config.toml
balance_loss = 0.00973
balance_bias = false
num_attention_heads = 4
head_dim = 64
norm = "rmsnorm"
positions = "rope"
learning_rate = 0.00202
lr_head = 0.00496
warmup_steps = 50
batch_tokens = [32768, 65536, 98304]
max_seq_len = 256
dataset = "wikipedia_en"
Below are experts of layer 5 (counted from 0) of a mixture-of-experts language model. Rows are named router (the router's row for the expert), gate (a neuron's input weights, with its number), up (a neuron's input weights, with its number) and show model dimensions 0-255. Each number is 500 + 50 x the weight over its row's rms, rounded and kept within 0 to 999. Numbers have three digits each.
After each expert's rows: "mostly gets" lists some tokens that are sent to it at least half of the time; "gets" lists some tokens that make up at least twice as much of what it gets as of all text. This comes from a sample of Wikipedia text that the model never trained on. Tokens count by the router's weight.

# expert 14
router:627537538409513544403526489526545491534535419529470588507540456409543447482544465533517523487467507479500516485518484525511573526487558539471467436508418438544439523549596513598454505576511582428525398494525361535458449468495574504434576491502496422447522435510534437549449412515491499517426550524515547494440587527384512490471454462519503512498452559503479483560481528497461447418517511558448521394469570505487585381526542578469433525572519549495533590507452581459484511462461544496482474522447507631534507534496532540517491487518526620568464536549606467592499572557464602453396427446509438517486535584451491392504456442476472534501519516441388439503524421532441489545533505449491533373471492600420484566460493494489502495510508477496547456486527514501510462520479480
gate3:434417454371559453423468494491573495447484407489454443499450483525596432525530485569569433462504576467534567527429545528506500446477502468495436501492534582466424468541455503538450450479552465524577512376479442521433423560448549529526437427456488531478517390492580520519603496459459448554540495555582496545558504478436585388446485463492533419541471518447429482543449510524496515473489455483505514464456433387519550431539452443487499495485435482543609600555488518503463499512495540491488580421480539449525461525504443568496516438486606461455613463425567473547513458583489546472565409495441595478573547451515519505402530447509432431489542471473566495556472493523507476447510519510470516408589520576499493504532479554593475484487434484514522553540511552635572502477498550
up3:520441490465533572518533504454507465438536412485484554494487533513519507472465406491587535545568530430512418502488605478530511506546487487500556482550519562487598490566551589491535454520540464520402519479497501403530486543440520448391497490438470451489576554544566578534521578516528564425520445483518445534461484593548556515484537439589487486436383454435545448520487433541538497505528443424539594538463571506487527583579490448508501474433500486464508483375589468576500548373473554478519485564588483493500480469601452479487483438552447526533560423526493563379549479603438520421581513545582564519483604534512504436556450497528495555531532467585597444445584439472508548511481460555523531442471462469455494488486517496482483505451473518570553581480460502459544586603461567
mostly gets: " but", " while", " will", " However,", " have", "y."
gets: " in", " to", ".", " on", " at", " that"

# expert 13
router:518525519637517501483505488419555504467460625500463509474511463503508523516545491450477477542552486441598518498452409456431512437507576496453473520508496383551566535385475479412451511477374441491409526534489575466407448592414505337602448498452507515551456505518431505470363444474437482486500458481483470464504523530499517603445505502532552539525465405566486532543476484479510505527474483552532574554512479508510574537494497494452479444521506483472501520502499491513637566449540493522449513495477469430428517515453563388453561468483441449502546430520367559524491488522582498474486478584509453562565462424450444530519484539430517600486513569476550509482415488517454471452549531494474486528482484508477542563526441526524531485507465505599532462482390494422541630382519471
gate4:613488453560501565482550577508557486503551551542473491491403575569437520487521503509421488421464569430474488452557448510495488496548485587458419427494475466462513467476467482467418499448555468553410460505521550461481422478523512568495442427536567538515466476508512512455550540380488494561492529649492498475540407502467454575578634480489512439581502502506509454623565577487509479466625531499528543572495514502453408460549503499490463465512509554543449397495505514474551487520576500525465581407485546511489472515547670481504513561490510471552491398539577509505516547504508444505574532482427518425512467461447517522477454592467494504557480569540480486583417517488534621558544552423484451520511531494499406553455481489386546468500527526492514625516510512449476593470564535
up4:528482484469541519505436493492452637525485515457478458582548475551493541492451474481611528547494450508489524502431479484494418529581501491487500599475408553508523449566537534559419504529421511534667603496535478432516510516517469476526574500502381566494515516564471479531531459460548523497506517495596531506482452511496540495509547505501565468483513468470652494430542552476527508530441563538570516471543457474582546556432576526535476546467436487481514545482513484447485522422386579516500455469641389565599506515480414484502457432523477463459501663478491558519497607541463437474481464541470544443506526496542503436567450518456536538483414456527464421470477570487487438533460534474548528499511444412474568615585561530506473578444510474481516475489517455519475450524335502
mostly gets: "==", " ==", " ===", "===", " |", " re"
gets: " |", "\n", "|", "==", "===", " /"

# expert 12
router:419522418585474504498446410560437462512480621481518422477520540572487485464436388621387491469509504472494450466496545491492512480645572491494591517487518606532505422555446480493526514506491422439481486523437512431557568579507427502455539475575476533490383604506498523433523497520526464485560560503511463515503429447544514559457570544515446478422476443511462555487414528531539577562463572487534528529542562506539574604413524481500555494488561498498491415393446523514501557570533501498431527502411548479439523566492517531498582418480534440503535559508438492508511396486445437523555519434478523395466559467401477561488507588483521558480500498538530474445443558462592450465453553515551477438532470455512491467470523569524547442508411587396461492553533459453462518461526525
gate2:483478494509508549550518483448536491571500497471475517637513475513495528478473514550432514430504474320558516520516551517445598556519543450448502500507411514507575488499498514526505507554534462461377495466402458466570510345463485510456438528442558542357478485502532560503524477544510482525485538473517534378543439500470456570515542455458587570471537508469495592499570479552540504524450467505496564499431624555494565447545504490549433495465591494494495533507516533414511560498589472500583528562596470505516495412496505457581469433519481413494549494456478508442490490400572521511552528533524549476516428572507503520416480549439540461535527533503593453542552528466466659548539516516496555480374542455571456533408606502504561466540538467429518476533462437531569431519525474
up2:605548608432510513396506543534534496533539565476469506519452528537469492544587352421501534461457476538559405576517460482437485521351558534518442543403516563496383490586528533442511526431472463471498511508604540480518498521493622510481562509494544491518569488439515551503451463426505547541519504487512550520477494509489552373572510524552502568495513464534594452555546463435560557446503516523517480486487439487472461493441452512518525494566503472420524521472488446549376423463445529504493400484511500537522529588531459591471516491491505566502524323589461410410528492533537493572463473464457522449428498488585440465515507500524447439518531449459435544538491535508520397537561453455514592471495500449503494443516415475549571494475435460520479390556509411531490475557470464
mostly gets: " The", "The", " the", " any", " same", " football"
gets: " the", "|", " The", " a", "The", " United"

# expert 9
router:520362557533524476552510600506551509538501500547487518470516513508486528517595524467578496493397465628427532602560524497521498562500498527505447492427450565491518536516486436607543424548533529474490379524602427533439543397518542495564509423466393435519504455553560546521488528482537538569403530513482488480497394493475526549486485545427512447518445543405545561509536463500448442462494432449535407363507571445481593515566526483486477493505419519477542530511553535487392447477481543522496443503579479507549509571443527508644447464551559404530511446454465486474491617510528489543531511468508551518547514551526522590470496461474452495434519435527568505525594399494494449521506506531437493393442489561555532441462552468547470442446470449533492619522488450476548505533479507
gate3:490479497540428424412506510507432483535518499515482528440519530548615534501509407468494534422534497569460548476499533464524502494484449448426498480436526518446551519560567494450437522455455513554530510520488416536463415595441431381429449416411443432417515434438536501484508581524487486515514474440464466614506534474387516467532571456547484500481482501545502486464463589531457531361571523518469455492396482456588583441453443515579483548490436441491505463499533395475419507423528485476418407528524496491513482512421479449492480476499532431482515538505524459483576487576489532423569486504507448496455502443503490497570464549528516454491467490521483398531562465549540569587435469441427484438405616613489445574439470435570471567475472517571465483520615427495488534551576526
up3:483362468500488499621479551527553494514533505535599423590487522531476447433537549531464422546497552542481547497593422444493470472509530386546551581486489626535513468504498474507531555473561433524598527566538573434478677542507517556485515566554500512549424485482482514564441476446477498507483462491491513550467382559569521441528418578551439492458567544535556521527583469508497552545526538512425494546567499455429483515483559476516461555469508425552547527453577453566508494552466482453524562450416547535574467413540514502518464387538465561489451451520387565524454483503432537537482510463533497465403463480527513398516506472504497577504484477479517576482492465539486434456479479588509522596590397520479485487554535529477480456491446490373485483466468524620430531507525542
mostly gets: " as", " to", " is", " on", " for", " in"
gets: " of", " in", " to", " and", ",", " by"

# expert 3
router:482436528443544481513499628444522538535488494522560566611508547483419493505421524414508499462503444446460522567417461607524550459561505466420496478550528558520533409412515444575500502499436488565469491591532416519484574510480537577517487493506461408518539499555430484468479489471559487574533410476466501466518396504513481534444653518407458380538433360505463523434486474490529503527435465396606399413564545508561464547517520533477529513535431454457499498587487507555554513455504521476485464495582515522485482494478502443530457492500443515561503440541418413426512543459477550460498528501550486536513489471569462549516529494483463567464341470493509462444531570488487570523522536466530502504493457497521493437560501522535515488456472590474488656559563533390457507425431516
gate2:487390520483486467500532501591487407536461569480584380565487506582426533460539439407493544498554569474505457514548524537479482512446498456511552452490506581498488420473533536492496477472450543566458515569589557508550500526559534553485511589487506478471557490468516557501527530491506539480536412424416444570537478495463500463453552472394533528476531470467490453433592571585658470491475456556553437441555476504416496566468545452516480533446466492470557548566460482504589597518489478437530565543595519437510558421423481428454476520526440406551442495501485445569523439501442445586478550502567460538563417470528555507415539437529416493515480559455467509495594612515593540555469438436472563464557489507474537449473565480474482593608528460534538618502491519479499456505467555
up2:410522416514475600482553401497538402507493491528493483463508522448512487596577447553487466476528511478448555551506500439481534588478472475483462372356562586453416603517520433487447509490548554442581555450461404551549516563486559467473599421525530522560414480495398510508429410533488467561485565564506567467523493459385510511445494558616522490589485484565556506532462632553393462442579495455582459494477481534506462535559509512472481566566498506504446493472384565518563486507484486473501615497442520531475521494529517523491455498516554525473599494490469566496526471473482497602481554473450504432476614554560540477483496539466506582451555518506484497502497521475529514476513502498514488516475510422533490534544572521449565367486556478470454468450472541516586463584469576
mostly gets: " to", " for", " of", " from", " at", " in"
gets: " of", " |", " in", " to", " the", " and"

# expert 7
router:502504438487449519580460408486513502523447552460475512372533488419563489486516471536568404486582426440637487438545557514540460453497473598506564549421658408533394562409502484535496543499482467440550547554453557467447548479448489505472534523450491496538464528434449487526535539471490630393542548504429569520574531528572449482575537528453508539531516449470511470499396467459484515637506557539515569604492457494463478567465406561515497445555456485441463423503486499476607489476405468510503531582419549422486551573477483553467500561513464377491595508470488586451486510454475499455491512529520431443540569526441445491512478498525511462556521570449519467500471479459529394511444488541447543540464480502488442536503506591519518460502496532535488575602520542465488510502452474
gate4:493517449428495537480492375426600498536464655524554522532480504408539544525509521530435523517556576528549475535502490483515552455472489477560524521451461431448403562480483398523530441464503589481415568525507504448591474472503457509485488549598576466574433466534467460535608565487463547479490492474545515518565496571523552515480530492482538445557497430497548467485486446516538465567400448477497487548434462518478498472507411486473438467475425535573460526500492458530615446566548484493461505507419540499496480549530570558553386524562584468468540544533560545498565433501498413529425449560474496551433510485488529505428525479396522530425533581444546592514566415526489550534465446635499469433498473484523435468477441432494559577406578521565421452553472443468566582543442480
up4:597504483509486545425441440465487548641513485516372544526522486454560516516477441437500544480513479492551553567513531537474515489448561427451528522486516552473467552554480419517507407494404490402525415567515510461559511458544549490447533418535483533486558556507467496367453444537479458557498503451458516464520453473524574510577516567524475539535447468516533577449444517486402516446495473484502476386575555483478539425492512579538478595551573501566423462473452451487418566541493463568443513523518471559430465639536416451491502541547566403573481608521521575568461584438511517464539525501427525442545514501431524554450551547450437516472433465477460612500557408574421602495455535485495558513520541507438491471452508433492469555430439503537470521428441420531466465461535488
mostly gets: "s.", ".", ").", "a.", "es.", "ed."
gets: " |", "-", ".", "s.", ":", ";"

# expert 2
router:494400496550572442492509491391452547535465435513549465459513559486338523516512457409509536576405519496421511428436454446360491462514531501476474507488525556540565511446532554447525479473432443421552512521520527461473516539534503529569421416541465517539586550601463473465519468390433511510494479462545456433513488466539568520372498502478473408500437429481534500514509482436492466503453433516445458446622444535546400504449572506494513452542503542494507494587455598540546477503472527515418446449496369504389467593478482428501477480518477506503496496547421563533464546464491463519481492541443491528442478506442461595452457448449478578436389442553484548406502497446540562472510529473524450483454468546508495455547508564539495448493506506458566571473490537643513431475582510
gate3:533633462436447451544427474476563555458589539535488506421512514486475480445580457334609613535474544524517479543461492543490460421458489438577398583486581451529544538541523528555512599525539562440527490556511567525463555489488565536594541540487572457479538553433478533534544534553383485552439442494488593522492539477514558451514562513453545446486534508507561551459504380502506541469537530487573443565483526532509518446459422490464489522473470472527454476456503446562588511503494446467477398600537462441460488539477482600645532494491483452466402521524541592491505439537534502573471482400552459540521515494485439493467505509476464432555481483535511507459492528445420534457622522462456541430505537492634444479512522485511503415457481523501617572473487514544485492513473479
up3:467522444443501554460533524490351454493463544481523535537523500667330513503616551461453492456455405481460475538478492547525514623496490517476453445488607605519435585545564555477464475536478576507507570573453480533514576540482531469500524548503540556395427480492521475524494549447538473479512437461482508547520447555513455502472532518502420522562527440463483464487477617585580537515537554443496456413554615481425487464536458507530466593551473536484498531535501523483436509490434481476518436483533557484447506444477478576555484450559482503536487485490492426440473490477458595536598488496420582519474491430511548480487458508464577513498481485507495363507536553489434455656384501483444515438572396513500481490445521545463535487430502538419482532555523499448556485524446539
mostly gets: " is", " were", " his", " was", " he", " also"
gets: " the", " was", " is", "|", " his", " were"

# expert 4
router:438540540536466517514443426490418453483491588439483544495515409497571462495448458549525477531477539461595494483497603588462556471528542400507508632478586526446451551455460468493563578569622473444554574468410583488566521565511492525516448623530588515475403619464538497525502578545444442474467575547504587492544533578570525467485448449537490487517431553505563436517521380535546559539551440553462502536434492492451431595471414459529552532486534502576492490541499458513449552489571435513450548488461486509553535507548573597441459483479496532523490614535480532493471471529491390542535563458567491409483441512499513622509466552489504461544520618499492561550446603498550441423500506562539495527517499489432538531443485479479489485527555494494507517484525480526524452403511527
gate2:467566496412502533526465521482529448461579523454443562530502483401511545496479510469526501419607509607439533571449521509471514473523365506526554536383470475463476573525543504563472472488530565502462433509601428573613497468440544506476420443488533437556433558487578462541581503506481487434469569565544554542503540508528488427432416461552522468508445505448541512474473482513554608554526513564620528476492492531453484512518456554451529521415479478542586455513463481525477462545444460571461406520472489468460632584509459463540428602473561510428529431438565463541584548323494539424551479512511558400581420502530499490476456598545526459564504546493487573466452452476555523439487507505551510468403549467491505461473479507497483484400550477523504551487446480525476467469484453
up2:472446563480457574443429451408495465504529485494514481420526480479461504563441587555424461509514437529502404533542518522481518478499525622578496573558557455475493633559519484521520468505504513438610476486555541534561486521529485498468505441488496440551453574487526513498487472509512357441514552486539530441534574515526527454399473491474445445502518521424477541520524621530366487466505569531443620517545469428552417504471508458461537556539515551478499501585495495484493536537602516419531568480490574469484450511495519422529403571499598530526578470425529489538547550416540487462499435571563504439462482547563553559524478482494465487501446535363468595565572512482535598526518516512526490409452672494493497559506445506449477484394516590484473468474555474469467512444552502
mostly gets: " Sh", " T", " Z", " Y", " Ch", " San"
gets: "\n", " T", "l", " B", "a", " K"